From a checkpoint of a small mixture-of-experts model trained on Wikipedia.
Size: 14 layers, width 128, vocabulary 9995.
Training: a variant of Muon for the experts, 368M tokens, 7911 steps.
Below are experts of layer 4 (counted from 0) of a mixture-of-experts language model. Rows are named router (the router's row for the expert), gate (a neuron's input weights, with its number), up (a neuron's input weights, with its number) and show model dimensions 64-127. Each number is 128 + 32 x the weight over its row's rms, rounded and kept within 0 to 255.
Before each expert's rows: "comes after" lists some tokens at least twice as common just before its tokens as in all text; "gets" lists some tokens that make up at least twice as much of what it gets as of all text. This comes from a sample of Wikipedia text that the model never trained on. Tokens count by the router's weight.

# expert 4
comes after: "\n", " ", " 0", " 1", ")", " 2"
gets: " |", "\n", "-", "|", ";", " "
router [196 117 125 127  80 154  85 112 137 137 124 114 113 155  64  86 159  72 107 101 141 170 109 151 143 141  88  98 136 126 191 149 183 189 115 127 153 138 143 166 104 130  97  90 155 128  71 137 194 155  54 159  70  91 137 202  63  92 121  87 145 127 101 102]
gate0 [190 136  98  78 101 134 119 146 104  85  51 114 136 114  91  37 113  63 143 112 175 166  83 180 127 133 140 144 155 116 137 106 132 178 123 138 129 139 142 125 163 121 102 135 120 172  95  95 129 137  95 128 131  99 191  91  71 106  98 132 102  98 148 150]
up0 [129 135 144 133 142 163 103 174 124 118 167 139 116 104 141 159 110 175 151 165 156 153 101 148 185 115  71 205  86  64 114 108 123  75 172  97  94 117 188 128 106 125  90 171  86 173 144 146 137 118 160 108 150  95  87 157  81 158 197  80 125  92 146 109]
gate1 [ 49 206 136 129 114  78 123 119 137 152 134  74  74  93 115 133 116 109 165 147 143  64 140  95 106 115 128 173 113 144 107 138 148 152 122 134 116 139  97 147 121 185 166 196 144 119  64  81 106 175 145  74 139 103 107 177  98 114 162 101 118 127  76 171]
up1 [130 137 132 100 151 175 121 132  67 153 176 158 145 200 119 162  82 157 165 103 118 124  88 196 118 103 110  75 121 123 131  94  83  90 124 161 129  83 164 117 114 114 135  60 141  92 145 107  97 167 129 165 148  81 125 128 159 142 125 112 119 114 126 118]
gate2 [158 144 157 172 122  78 110  95  73  98 174  90 126 143 126 134 129 141  58 138 103 130  89 148 140 182 146 128  85  71 159 156 114 150  90 105  89 186 127 130 134 118  83 125 145 108 154 138 158 112 104 144 127  98 123 119  79 122 105 159 107 127 144 115]
up2 [102 110 123 143 120 137  83 109  73 164  86 151 112 119 127 134 138 149 176 100 148  68 157 123 164 158 155 121  74 149  99 110 122  99 179  93 182 105 127 116 123 154 132 166 116 159 140 110 105 126 160  61 151  88 123  96 134 169 164 134 168 195  90 167]
gate3 [ 91 176 149 166  66 162 128 103 121 113 113 138 120 166 103 111 143 115 168  74 206  57  66 112 116 184 131 182 130 123 182 111 181 135 131 104  95 196 111 133 151  91 150 153 122 133  43  59 147 152 132  86 166 148  95 123 116  87 146 102 144 162 185  92]
up3 [120 193 160 105 190 150 149 154 190 134  85 112 117  90  84 143 153  92 174  57  97 130 134 155 109 121 108 101 126 176 137 157 155 103 126  61 175 117 127 122 166 134 166 137 150  81 111 190 171 134 120 144 113 178 103 142 106 155 125 138 137 135 129 125]
gate4 [195 107 139 139  91 174 198 167 132 123 102 200 100  48  91  94 115 124 152 103  64 150 103  67 128 124 126  92 154 119 155 132 161 128 111 115 150 121 117 140 177 114 144 128  84 138 119 159 147 148 135 135 129 118 128 128  98  74 127 113 107  88 117  74]
up4 [166  49 111 103 131 182 170 141 155 140 148 173 149  88 157 102 114 142 166 199 122 152 116 120 122 130 122 112 146  96 145 174 130 166 167 124  96 110  81 185 164 117 140 163 149 155 140 135 179 174 104  95  83 141  89 133 134  56 120 143 120 119  84 126]
gate5 [117 160 127 167 142 128 130  81  96  41 105 179 128 151 138  82 171 118 142 140  68 124 101 141 193 126 128 164  78 105  78 148 130 133 120 108 155 126 180 108  91 124 165 101 139  74  99  91  64 128 102 111 123 134 180 128 111 104 124 111 115  90 148  84]
up5 [164 193 131 163 159  98 106 127 150 191  94  37  92 167 135 147 129 142 131 146 111  37 112 128 118 132 151  97 147 133 132  81 160 192 152  96 167  57 157 145 115 116 150 145 157 122 122  94 192 105 135 142 189 126 127 142 126 113 105 128 140 147  91 137]
gate6 [107  88 125  66 101 192 126  82 179 109  80 116 118 158  85 159 106 111 122 157 158 118  96 163 129 186 115 177 158  98 114 156 130 134 176  81 118 129 140 179 125 131 143  82 165 121 145 137 111 154 164  94  87  83 152  97 140 121 117  64 123 133 153 140]
up6 [183  95  90 108  90 155 159 123 103 138 151 155 159 170 114 104 179 108 132 134 127 127 174 154 108  53 112 173  84 132  90 136 154 116 114 113  93 116  88 152 126  98  95 170 168 122 149 147  94  48 150 100 110 162  98 141 121 171  75 159 139  97 114 116]
gate7 [122 169 112  86 164 129 133 136 152  98 148 112 112 152  76 108 155 163 214  77 106 193 146 133 131 128 146  50 134  62 127 143 208  36 148  74  94 114 131 143 139 130 118 149 144 139  85 135 126 132 105 120 115 140 167 171 112 104 156 156  93 139 130 130]
up7 [153 119  78  91 170 171 138 101 156 120 162 160 109 143 186 107 162 123 113 135 132 109 142 127 138 126 181  79 118 100 136  90  99 136 164 124 121 148 130 137  88 159 111 178 110  49 145 102 166 204 116 155  74  76 115  96 114 116 126 128 124 147 156  96]
gate8 [ 96  70 121 148 150 147  70 119 146  98 167  54 115 120 137 179 105  99 142 191 121 112 145 142 145  80 170 111  77 165 128 126 208 166 165 146 146  88 176 155 105 142 103 156 145  86  80 102 111 140  39 131 167 123  94 138  71 134 126 152 144 138  92 163]
up8 [151 102 119 113 119 106 130 118 174  53 119 109 110 139 163 127 154 108 117 107  57 174 101 112 157  52 122 128 137 162  86 148 112 159 121 151 151 161 126 140 146 125 142  47 129  86 134 153 125  90 103 109 143 178 110 147  96 180 113 145 144 188 109 124]
gate9 [158 167 153  77  92  82 168  98 166  78  94 114 166 116 118 166  94 178 190 160 134 135 148 134 127  83 157 112 105 109 171 144 176 158 121 148  49 164 126 190 134 112  60 121 160  83 124 193 104 143 155 146 149 124  92 117 176 105 100  57 154 167 195 161]
up9 [126 134  78 152 170 161 145  84 143 158 152  91  74 135 147 143 111 162  84 147  83 165 110 127 152 175 103 169 114 139 102  85 136 108 154 161  90 105 115  85 110 164 140 127  73 118 146  52 102 124  84 123 119 127 159 126  94 124  98 183 176 141  70 111]
gate10 [118 119  99 108 129  63  79 137  65  89 170 133 116 133 119 121 183 165 128 144 137 176 167 118  58 104  76 101 129 157 143  83 101 122  96 137 118  97 130  83 145 135 120 161 121 152  95 117  95 110  54 133  52 155 100 125  81 126 182 141 128  80 116 199]
up10 [141 125 135  69 105 141  67 135 123 106 151 159 124 127 113 140 145 182  70 149 136 112 198  99  81  80 181 101 125  89 162  98 138 121  92 133  57 151 121  90  97 178 136 154 158 152 174 147 112 142 152 117  79 166 103 134  87 201 150 111  81 153 139 144]
gate11 [149 173 146 178 108 110 113 111  82 151 157  98 100 142 123 172 125 107 114 150 140 145  99 146 129 126 149 148 194 128 155 179 100 106 139 182 178 146 151 153 138 131 134 157 112 134  82 122 136 125  96 170  94 113 167 118 136 159  98  91  99 207 134 152]
up11 [177 146 131 122 146 116  78  70  66  94  83 172  94 126 137 146  77 111 152 131 158  97 150  90 155  55 173 183 224  79 113 108 109 151 151 140 158 139 141 110 125 128 158 180 113 137  95  84 120 134  68 123 116 144 136 188 128 107 169 131  96 128 104 152]
gate12 [129 151  99 167  98 166 115 127 103  93 151 154 149 107 118 118  91 150 127 130 145 167 179 191 169 164 141  79 114  69  81 159 171 127 155  52 140  86 161 167 206 143 121  80 155 110 123  96 170 104 114 108  84  95 101 154  98 174 157 152 130 160 172 129]
up12 [ 92 117 175 146  65 156 112 163 124  86 214  90 127 204 133 122 101 116 100  98 104 162 188  92 189 197 119 117  68 115  89 180 138 130 126 137 109 120 121 144  90 139 157 120 162 139 148 102 151 129 128 118  72 144 147 133  64 114  97 148 126 120 163 114]
gate13 [ 99 113 124  91 125 130 182  57 185 125 139 151 124 160  77  74 120  90 103 122 145  92 159 122 134  79 159 132  92 161 112 123 163  65 160 151 113 103  94 138  89  98 131 152 117 148 156 115 161 137 163 163  90 151  87 133 106 173  92 153 142 150 179  77]
up13 [125 140  82 158 128 103 114 117  71  74 129 107 122 144 129 112 182 167 163 104 117 120 159 142  90 131 122 162 134 102 135 135  99 107 101  45 143 127 139 157  97 152 160  56 126 122 128 126 148 142 142 110 102 164 116 129 143 194 115 182 205 115 116 116]
gate14 [113 153 144  81 164 215 132  77 134  96 192  97  95 177 133 118 117 139 149 116  58  80 124  71 145 209 124 100 126 126 132 112 138 194 176 122 112  58 129 169 219 166  70 139 118 144 164 122 107 140 126 104 127 145  88 136 102 113 122 121 140 152 113  73]
up14 [172 140 155  81  56  80 130 121 124 145  97 135 160 207 132 124 108 145 169 102 135  82 129 156  92 140 157 117 117  92 189 133  64 180 111  73 124 180 144  98 164  76 105 172 102 121  77 193 117 123 169 119 147 144 102  64  97  98 119 118 142 170  91 127]
gate15 [131 145 143 151 106 130 141 101 116 169  94 155 151 163  89 140 206 156  92 130 168 154 124 166  36  95  94 121 122 103 153 196  99 147 121 154 124 131 156 167 146 133  83 101 130 127 129  89 157 178 135 118  85  99 101 164  86 111  84 150 186 148 102  78]
up15 [167 152 117 173 177 148  90 127 120 149  85  68 154 192 136 145 126 167 114 125 126  87 106  84  98 175 160  59  77  67 117 157 153  88 186 138  89 181  78 142 101 109 165  91 112 115 126 131 156 152  61  79 175 101  86 125 121 144 142 148 130 108 161 101]
gate16 [117  85 204 131  96  84  97 141 112  85 138 129 139 182 122 135 127 186 157 123  82 146 108 139  78 104 143 144 115 106 105 161 103 129 138 145 189 124 104  72 101 111 143 113 161  66  81 176 170 142 157 148  58 137 109 148 124 100  67 128 113 200  90 164]
up16 [151 171  64 151 139 136 140 130  76 170 146 116 156 101 126 188  87 100 122 127 137 147 105 130 167 102 134  98 139 156 166 143 116 119 168 140 106 155 123  77 121 121 143 129 129 204 150 135  74 107  93  76 137 162 116  70 134 191 164 154 109  74  66 133]

# expert 6
comes after: " the", " and", " of", " in", " a", " for"
gets: " the", " and", " The", " or", "The", " a"
router [110 154  80  96 102  88 112 100 127 146 202  92  93 109  75 164  94 105 166 122 128  87 109 144 201 110 110 153 121  94 100 138 143 105  76 143 138 137 106  99 130 115 163 149 155  90 105  56 130 135  84 102 145 146 154 145 125 126 117 202 121 185  99 135]
gate0 [148 178 114 140 165 100 171 150 118 188 125  96 154 108 103 168 153 104 118  91 106 124 115 106  85 137 112 116 125  74  70 132 158 122 148 108 178 203 164 178 115 140 176 103  89  57 144  81  41 105 108 137 116 138 187 112 137 152  90 100 177 134 153 138]
up0 [ 81 135 103  88 106  73 131 121 148 121 110 122 199 107  89 141 125 114 112 106 108  65  87 126  75  76 106 111 117 140  79  98 160 162  65 159 229 133 169 176 151 119 182  50 140 132 147 166 120  74 146  96 168 182 150 118 104 148 174 120 167 134 167 181]
gate1 [ 99  85  56 171 158 120 117 139 180 147 147 114 158 126 173 141 152 143  84 102 189 196 127 146 169  70 152 146 121 157 141 109 135  85 105 122 103 141  89  95 156  79 111  83 114  53 121 133 155 109  80 140 174 147 109 172 178 150 134 154  78 156 120 123]
up1 [124 113  99 153 177 111 143 120 154 134  89 126 149 173 105 169  94 135  78  83 114 103  77 120 129 106 111 194 100  92 153 113 144 129 134 153 145 145 131  90 194 143  79 151 137 116 100 120 139 117 133 106 116  89 138 124 135 141 147  96 112  91 133 149]
gate2 [113 172  84 140 128  91 132 112 122 162 105 107 179 118 131 174 160 103 119 111  85 105 134  91 170 110  90 151 120 141 176  92 111  81 110 142 157 108 154 110 110 135 125 164 153 184  98 233 142 109  69 107 141  62 139 164 164 175 123 109 119 114 121 157]
up2 [ 98 111 157 186 120 146 123 129 142 152  91 107  84 151 172  43 190 149 105 170 127 112 171 165 130 164 147 141 168 127  89 138 104 133  86  84 109 128 141 132 132 105  91 119 110 167 199 101 170 100 129 128 123 174 118 107 130  75  80 144  79 143 178 101]
gate3 [ 81  96  88  86 109 142 107  89 155 116 122 145 152 150 111 125 128 151 120  91 102  49 106 137 117 173 188 164  96 157 151  63 144 165  97  95 165 154 148 118 169 123 117 143 115 149 116  71 192 126  92 130  73 106 136 110 184 126 146 159 149 136  88 103]
up3 [137 163  63 126 104 106  87  95 172 121 149 131  62 112 105 111  97 106  88 133 141  96 137 138 169 103 109 130 160 178 120 110 111 196 163 179 147 112 171 120 167 157  88 114  82  73 110  89 155 114 163 116 121 112 168 118 100  87 141 136 102 148 143 114]
gate4 [130  99 175 138 161  63 153  91 198 130 155 139 109 153 187 150  92 140 122  65  86  98 123 120 132 143 139 119 120 190 164 149 179 104  96 169 132 102 144 172  91 131 149  73 163 140 146 111 142 144 126  47  91  98 117 151 175  71 119 134 138 118 110  95]
up4 [125 144 124 105 109 180 163 129 152 115 114 132 127 122 148 140  87 107 166 156  95 205  72  89 196 119 174 125 165  77 124 133 137  73 114 126 160  98 127 138  98 143 131 165  99 133 133 154 163 155 102 114 114 157 146 124  71 156 142  93 145 126 113 144]
gate5 [145 137 137 134  99 108 156 125 145 141 128  65  87 110 102 140 155 175 144  85 149 164 122 118 167 118 119 135  88 136  91 150 145 147 108 144  97  76  98  76 142 134 133 123 136 147  87  54 118  91  56 119 128 130 135 114 109 172 160 119 100 105 161 218]
up5 [134 129  99 176 161  98 104  75 139 190 145 115 130 177 152  96  87 112 124 112 150 131 139 146 148  72 151 123 179 140 212 163 135 100 135 131 183 143 184 119 151 130 122 122 120  91 167 112 159 174 176  70 125 126  89 140 109  54  85 171 154 164 112  95]
gate6 [126 177 126 128 101 101 153 128  25 167 113 157 122 119  86 139 142  64 127 115 185 107 158  99 109 166 157 147 167 155 139 146  82 157 122 112 129 143  97 136 130  84  81  64 136 136  49 149 103 174 127  96 135 165 158 135 109  76 143 138 125 128 131 111]
up6 [137  93 118  82 129  65 165 134  87 130 111 123 166 114  94  56 142 174 161 196 141  84  96  67 154 175 114 139 156 107 110 116 115 116 107 141 107 145 128 121 142 118 170 129 169 104  71 109 178 161 145 114 125 189 136 119 113 102 156 119 117  87  91 112]
gate7 [118 144 125 162 187  94 107 115  46 132 142 129  87 120  91  82 136  90 154 108 136 101 123 112 128 130  98 136 147 129 115 114 172 180 177 184 168  85 131 110 161 160 218 176 138 131  72 122 125 121 157 160 118 139 140 143  74 127  90 120 109 124  71  61]
up7 [147 143  99 144 165  50 129 123 146 113 110 117  94 144 128 127  68 119 140 117  80  97 144 107  89 170 137  93 133  68 168 178 150 119 136 137 127 136  94 121 157 111  42 124  90 151 153 137 136 113 121 100 153 125 105 161  98 123 162 115  59 140 139 152]
gate8 [121 140  98  90 148 119 154 126 117 168 145 100  83 136  80 171  82 112 158  96 118 115  78 143 128  87  85 132  87 128 138 102 132 169 120 136 118 125 148 137 116 155 150 163 206 190 128 165 124 107 174 143 105 176 153  86  84 118 129 126 101 153  99  76]
up8 [157 131 117 144 162 135 113 171 180 140 172  62 169  91 149  95  96 100 178 108  83 168 151 167 152 161 150 141 144 148  93  92 166 130 149 110 124  90  75 149 148  73 158 136 129 114  97 133 128 154 108 115  84  90 140 158 122 101 145 117 140 143 132 162]
gate9 [ 55 134 155 102 130  85 141 105 136 111 125  93 128  93 123 164 134  91 118 176 115 157 152 170 146 115  72 191 109 126 133 171 152 143 162 112 150 146 110 121 123 158  81 130 151 116  81 139  86 155 148 171 110 163 132 114 147 179 103  60 187 150 136 115]
up9 [139 126 134 178 165 120  98 149  97 125  94 123 131 149 138 137 161 161 163 125  89  74 169 134 120 152 203 106 166 143 183 142 100 128 163 101 120 138 184 124 151 110 119  96  96 126 114 116 134  91 138 135 107 158 147  86 123 108  87 114  67 119 129 176]
gate10 [143  85 151 105  81 104 118 111 135 129 131 202  81  64 123 154 122 104 120  85 143 106 131 110 124 152 109 140 126 121  97  92 123  97 102 148 177 141 123 172 148 100 115  77  46 149 153 179 133 154 159 118 126 126 141 147 161 126 127 143 124 139 105  99]
up10 [116  92 158 110 101 149  87 142 101 122 176 106 125 119 121 145 122 134  85 115 112 170 135 131  97 114 183 117 159 183 136 154 196 135  75 150 105 128 113 111 132 132  94  74 134 147 145 148 130  67 104  33 218 173 127 180  97  87 143 183 151 102  61 136]
gate11 [110 128 147 165 158 118 136 109 119 169 175 180 128  86 157 141 124 134 118 157 165 120  81 127 150 123 119 136 175 164  59  78 147 139  98 145 103 134 191 157 119 101  87 166  83  99 149 144  64  58 109  93  96 110 142 122 144 101 105 102 160 139  95 125]
up11 [100 120  69 151 158  82  97 113 124 110 100 218 142  89 152 135 157  74 182 167 115 145 176 155 105  89 125 123 109 146  97 165 166 107 115 128 105 117 106 111 118  77 194 120  85 152  97 151  73  88 131 116  78 167  99 149  79 161 130  84 161 146  71 148]
gate12 [110 112 104  98  90 130 105 104 105 147 112 100 114 134 126 142 152 107 136 111 149 123  90 149 145 171  90 123 162 131 126 119 105 115  67 112  71 128  78 166 115  88 185 142  95 106 132  98 145 187 121  94 124  88 114  77 131 200 130 133  85 167  26 129]
up12 [ 77 123 129  85 169 125  93 166  86 104 155  71 159 152 146 114  79  98 159 110 154 192 142 210 127 113  91  86 118 107 140 130 149 121 123  92  81 138  96 214 170  98 157  80 127 113 186 101 114 156 130 113 137 167  96  73 159 183 127 115  71 120  57 149]
gate13 [145 138 102  67 128 138 115 145 126 133 149 168 115 147  90 155  95 153 142  88 178  85 129 141 184  99 145 110 160 176 144  79 109 125 162 123 162  90 148 141 109 109 124 110  95  83 125 109  52 158  89 187 110 111 129 107 168 127 213 125  50  76 155 155]
up13 [149 141 120 100 101  70  88 162 111 136 116 157 177 150 180  90 104 137 179 121 165 105  88  95 165 140 137  68 190  38 120 106  89 117 114  68 121 135  49 184 164 167 141  94 169  68 154 133 145 169 127  88 192  79 149  91  99 160 111 162 168 105 172 148]
gate14 [116 122 119 118 192 148 135 111 151 123  77 109 120 107 137 105 104 136 138 144 106 131 136 152 141 210  71 140 174 133 124 138 152 130  98 135 100 131  65  74 153 111 109 159 204 141 144  86 107 120  81  63 194 115  75 110  89 117 141 133 117 116 164  92]
up14 [ 90 130 127 143 153 109 100 170 126 109 146 122 139 121  94 167  87 159 107 103 120 209 121 182  97 186  35  67  83 156 136 147 150 150 131 193 129 107 151 127  91 167 146 123 116 177 129 110 138 105  99 170 116 132  93 126 156 102 156 106 182 122 107 115]
gate15 [145 164  90 157 127 119  85 112 186  67 160 102 126 109 119 184 128  63 140 102 127  71 170 145 164 125  84 160  91 112 174 159 175  85 157 130 157 166 145  89 134 115 145 197 118 135 109 125  76 135 113 120 147 157 165 156  65  73 128  84 126 143  88 135]
up15 [140  57  86 116 106 134  49 128 151 131  76  71 114 101 156 115  74 130  56 150 159  88 156 129 167 106 143 196 191 146 201 115 131 122 162 157 145 125 159 107 121 161 155 142 187 105 124 126  80 134 125  71 136 216 111 135 143 136 119 167 133  91 133  93]
gate16 [139 146  86 152 146 145  75 128 115 123  71 106 114 119  94 138 155 131 163 132 147  89 115 106 156 152 118 128  79 147 114 124 126 179 102 139 163 180 191 107 153 149 118 135 144  93 131 182 161  78 134 100 127  86 123  99  79 197 149 167 145 139 132  96]
up16 [161  89 132  61 161 143  78 150 145 129 117 144 148 182  74  65 135 180 144 138 165 146  59 117 119  93 104  97 151 129  69 157 145 186 206 107  90 151 127 110 146 151 132 163 139 137 119 151  89 124 128 122 145  87 126 113 119 131 144 116 174 148  72 121]

# expert 3
comes after: "\n", " |", "|", "==", "===", " ="
gets: "\n", " (", "==", "===", " 0", " 1"
router [128 140 143 152  31  93 138 128 118 123 144 133 131 118 140 174  84 111 132 108 114 174 217 108  86 134 133  87 127 145 133 109 101 144 150 154 122 163 143 113 197 160 135 106 121  81  94 164 140 115  61 131 110  90 142  72 139 112 162 132 144 162  84  84]
gate0 [181 110  94 162 136 107  88  93 130 140 143 137 166  95 149  98  95 128 145  50  89  71 117 115 139 125 192 109 128 116 144 119  96 112 113 163 169  73 150 131 200 171 185 129 156 129 222 159 145 105 124 122 130 106 122 125 160 111  98 129 105 120  84 123]
up0 [ 67 142 117 148 196 132 145 173 115 125  60  70 176 117  57 154 132  86 125 169 117 152 167 147 123 165 141 136 159 146 117 178 131  97 156  76 131 129  56 151 125 150 104  93 133  90  99 150 134 131 133 128 169  96 163 132  67 136 147  81 137 108  93 126]
gate1 [119 157 113 147 147 161 156 126  87 100 112 129 109  75 105 114 149  77 108 106 136 126 108 213 127  31 125 163 180  37  69 148 122 168 168 149 180 157 111  93  89 174 134 114 101 133 159 163  61 158 104 118  96 167 115 140 130 171 112 108 143 136  95 169]
up1 [ 88  60 115 155  86  82 145 110  99  96 190 148 130 105 124 125 135 123  93 144 124 130 143 141  81  75  93 164 102  94 175 109 148 117 134 140 167 101 100 146 141 107 130 130 133 106 114  77  98 126 161 140 144 138 153 135 134 143 173 115 137 131 132 133]
gate2 [115 153 151 144 153 106 135 109 131 154  96 144 145 155  91 174 104 144  76  89 121  42 150 138  80 127 158 106 114 178 124  93 105 162 129 127 171 183  56 119 157  90 158 152 166 128 147 132  89  86 140 132 157 119 120 138  52  74 114 103 106 132 130 142]
up2 [131 105 136  64 150 123  61 157 156 152 149  79 123 106 181 159 111 137  99 146  87 149 133  99 134 173 147 134 147  85 100  92 113 181 161 134 102 152 109 133 141  92 115 151  94 121 113 158 104 149 163 145  38  75 104 134 172 184 135 100 105  80 144 178]
gate3 [122 112 154 141 129 139 154 114 149 122 109 124 126 151 181 127  99 156 151 110 177 152  99 173 163  97 114  83 113 110 115 125 164 159  75  54 111 107 132 123 117 124 124 126 180 101  71 111  70 128 145 127  94  73 107 129 108 126 138  65  99 152  75 129]
up3 [136 135 122  87 137 157  94 105 117  81 191 152 125 126 175  99 109 140  80  91 120 129 105 110 180 144 155 155 175 130 102 126 151  52 127 169 135 106 147 103  86 153  90  57 187  86 150 135 203  76 188  94 138 164 158 131 187  61 144 148 122 117 138 122]
gate4 [ 80 142 103 108 127  75 104 127 145 116 141  79 136 198 142 154 106 140 134 168  98 192 165 108 113 136 129 132  82 111  85 118 105 175 160 157 101 120 154  55 169  48 175 119 139  96  70 160 108 165 113  93 116 144 130 125 188  70 130 163 132 154 115 136]
up4 [ 48 124 118 132 140 101  87  64 136  99 156 144 128 151 166 164  99 123 110 204  87 191 114  95 113  75 186 145 132 116 111  98 154 130  93 151 127 102  89 103 151  61 109  89 108 119  61 116 136 140  89 113  96 155 129 105 141  90 134 161 124 124  96 154]
gate5 [ 92 142  67 195 111 131 131 121 155 132  91 102 109 118 115  75 129 136 125  59 178 105 125 180 158  91 168 131 147 109 118 110 149 184  75 114  94  97 149 143 158  97  73  72 129 103 111 146 116 143 134 161 131 151 161  92  24 169 102  99 103 157 128 120]
up5 [132 128 137 126 153  38 108 213 133 112 113 127  69 138 121 112 155 148 152 146 115 166 117 152 147 106  67 128 137 132 168 102 131 172 148 172  98  89 161  70 172 173 137 111 126 163 120 150 154 138  77 162 117 127  85 171 145 136 159 211 103 127 148 102]
gate6 [107 103 119  98 161  78 175 115 102 127  89  94 113  76 125 109 128 131 112 118  93 104 119 115 110 208  99 162 166 148 118 120 120  92  74 122 172 135 111  76 125  95 117 151 142 184 131 181 185 147 119 144 124 138 146 120 117 116 105 115 129 116  97 148]
up6 [140 119 101 165  79 173  85 113 111 123 159 152  97  79 104 192 129 121 164 166 163 139 122 112 150  87 140 116  99 130 163 163 111 118 188 192 110  78 127 161  86 132 116  90 153  58 172  96 141 126  97 126 159  99 167 129 145 131 142  68 167 176 116  86]
gate7 [126 120 142 105 113 127 138  63 135 150  74 154 140 107 155 141 109 135 124 119 101 145 103 125  76  89 148 134  99 113 123 170  80 125 118 171 124 117 134 171 105  83  98  98 119 139 151  72 179  94 132 126 115 107 146 178  84 149 123 181 107  94 156 169]
up7 [ 78 134 105 112 106 157 108 192 161 121  65  85 170 140 137 125 162 129 155 174 133 104 147 164 122 126 188 102 117 171  98 154 172 148 100  93 111 167 112 126 106 159 147 165  58 136 163 126 107 133 143 114 125 174 121 177 153 142 121  86 169 133 117  62]
gate8 [130 189 127 219  93 135 127 174 158 150  71 108 137 136 127 136 111 117 111 164 186 122 103 122 171 134 114  72 104 115 123  88 124  88 142 124 113 138 121 147 107  66 107 129  81 146 107 161 107 158 102 122  95 132  95 110 111 138  64 141  96 129 104  98]
up8 [128  96 134 130 118  84 155 130 167 141 175  92 132 105 115 100 143 137 167 111  75 149 147 143 109 100 148 166 133 136 173 120 124 156 115 106 125  69 148  79  95 177 158 121 124  35 121 101 161  94 120  89 114  92 134 139 124 116 171 124 204 144 143 148]
gate9 [ 97 167 107 146  88  79 115 118 158  80 141 157 112 128 189 148 100 108 138 152 100 137 131  66 122 129 106  98 121 175  86  99 157 123 138 137 118 192  91 156 117  93 121 153  80  84 172 159  98 154 115 190 137 112  86 185 138 121  86 135  81 207 117 194]
up9 [181 147 125 158  55 122 150 129 129 132 180  63 141 143 147 175 121 115 145 139 171 129 105  58 168 116 189  73  95 140 120 180 149 106 154 151 201 154 166 135 112  90  61 162 158 102 109 145 130 142 100  83 117 104 161 164 102 142 126 135 143 142 138 139]
gate10 [107 144 141 108 139  33 129 146 135 111  97 186 128 113 126 182 107 137 197 118 119  84 135 108 129 154  85 180  76 106 160  93 130 156 149 127 150 129 127 164 122 117 128  98 124 102 126  99 102 137 132 134 119 181 101 107  80 106 146 119 130 148 147  79]
up10 [173 154 137 121 160 142 127 103  70 118  96  91  75 123 140  67 120 110 119 116 147 165 174 187 176 136  91 121 147 147 137 105 180 190  78  83 101 110 122 142 165 100 110 113 183 132 195 119  90 142 192 101 116 156 117 140 145 114 132 138  89  83 163 129]
gate11 [ 65 148  86 141  55 107 124  90 131 107 127 118 157 100 140 154 174  79 100  88 164 187  74 134 111 141 134 107  70 113 102 118 163 147 221 147 158 163 193  88 157  71  84 125 118 128 173  57  96 110 126 145 126 136 138 150 127 142 103 165 124 148  72 104]
up11 [179 166 195 176 159 127 174 189 142 146 113 142 162 151  92 167 168 175 116 185  95  81 117 144 119 115 124 116 131 125 144 116  81  89  75 128 126 185 161 146 132 115 139 164 122  96 139 143 145  53 162 134 100 139 127  58 119 104  65 133 118  89 168 107]
gate12 [140 169 182 141 132  99 142 134 106 176  82 129 133 153 137 122 115 106 157 151 137 162  49 144 167 114 134 170 107 114  74 149 162 134 139 171 152  54  77 137 154 148  74  79  68  95  95 102 139 111 122 161 105 149 167 144  66 117 161 102  66 132 172 110]
up12 [111 100 137 141 114  75 188 155  70 136 143 114 181 145 106  95 182 123 127 108  46 168 133 108 154 156 122 131 139  93 159 110 179  98 106 136 132  91 155 193 128 168 155 105 134  94  22 122 151  74 147  90 105  98 150 118 114 173 143 140 159 155 160  80]
gate13 [132  69 138 128 108 138 151 130 137 164 133 115  84 134 132 143 155  97 163 149 113 170 120 114 137 156  49 151 118 179 128 177  79 245 113 133 185 116 152 158 108  98 157 111 127 105 157 156 110 139 162 167 198 133 144 155 115 121 173 140  90 152 156 125]
up13 [135 117 173 163 102 145 150  48 146 134  84 123 151 191  51 171  91 142 156 133 171 177 130 147 135 124 120 105 150 105 128 117 121 137 110  89 128 197  91 130 162 150  85 174 167  76 157  86 106 127 116 100 116 148 130 133 116 160  92  70 141  58  71 102]
gate14 [179 187 124 149 144 102 109 173  82 103  67 155  93  91 196 109 150 126 101 153 112 108 159 147 125 189 168 132  95 190 123 132 152  69 113 169 129 140 117  55 146 125 118 126  39 134 131 155 137 177 135 130 113 141 158 102 113 108  89  96 137 126 120 146]
up14 [186 158 125 131  86 128 151 165 171 149 126 197 134 160 134  98 160 138  97 143  99 114 133 167 194 177 131  91 143 118 110 114 175 136  96 128 170 115  89  78 151  86  70 168 169 125 157 104  92 166 153  65  90 183 138  50 153 129 152 128 166 136 115 125]
gate15 [ 94 110  89 146 198 186 101 118  92 156 126 123  83 143  89 105 139 109  85 102 155 158  95  53 122 143  41 167 123 145 133 136 122 122 148  80  89 201 131 119 167  69 124 165 164 172  81 100 164 150 119 162 155 155 202  97 112 167 133 109 128 116 118 145]
up15 [148  89 153  99  61  99  95  80 128  93 152 158 134 165  86 143  30 157 137 160 117 138 156 108 112 110 155 190 122 101 117 124 151 107 126  84 111  74 145 133 144 105  95 150 160 151 147 119 158 213 142 137 141 129  45 183 158  93  71 159 158 160 132 121]
gate16 [126 127 113 154 144 147 125 160 154 134 126  82 156 115 138  93 183  85 192 151 134 148  77 146  61 102 153 140 133 212 177 127 174 120  88 171 125 171 113 102 114 173 121  94 125 114  56 185 100  88 144 109  98 169  94 117 106  59 188  93 194 122 170 166]
up16 [149  58  48 158 132 146 120 142  84 142 169 132 128  58 188 122 167 151  60 130 151 124 140 102 146 149  63 153 171 109  98 160 104 148 139 125 119 155 166  97 108 122 123 120 123  88 187 164 141  91 124 172 178 124 116 109 129 148 165 147 102  85 117 138]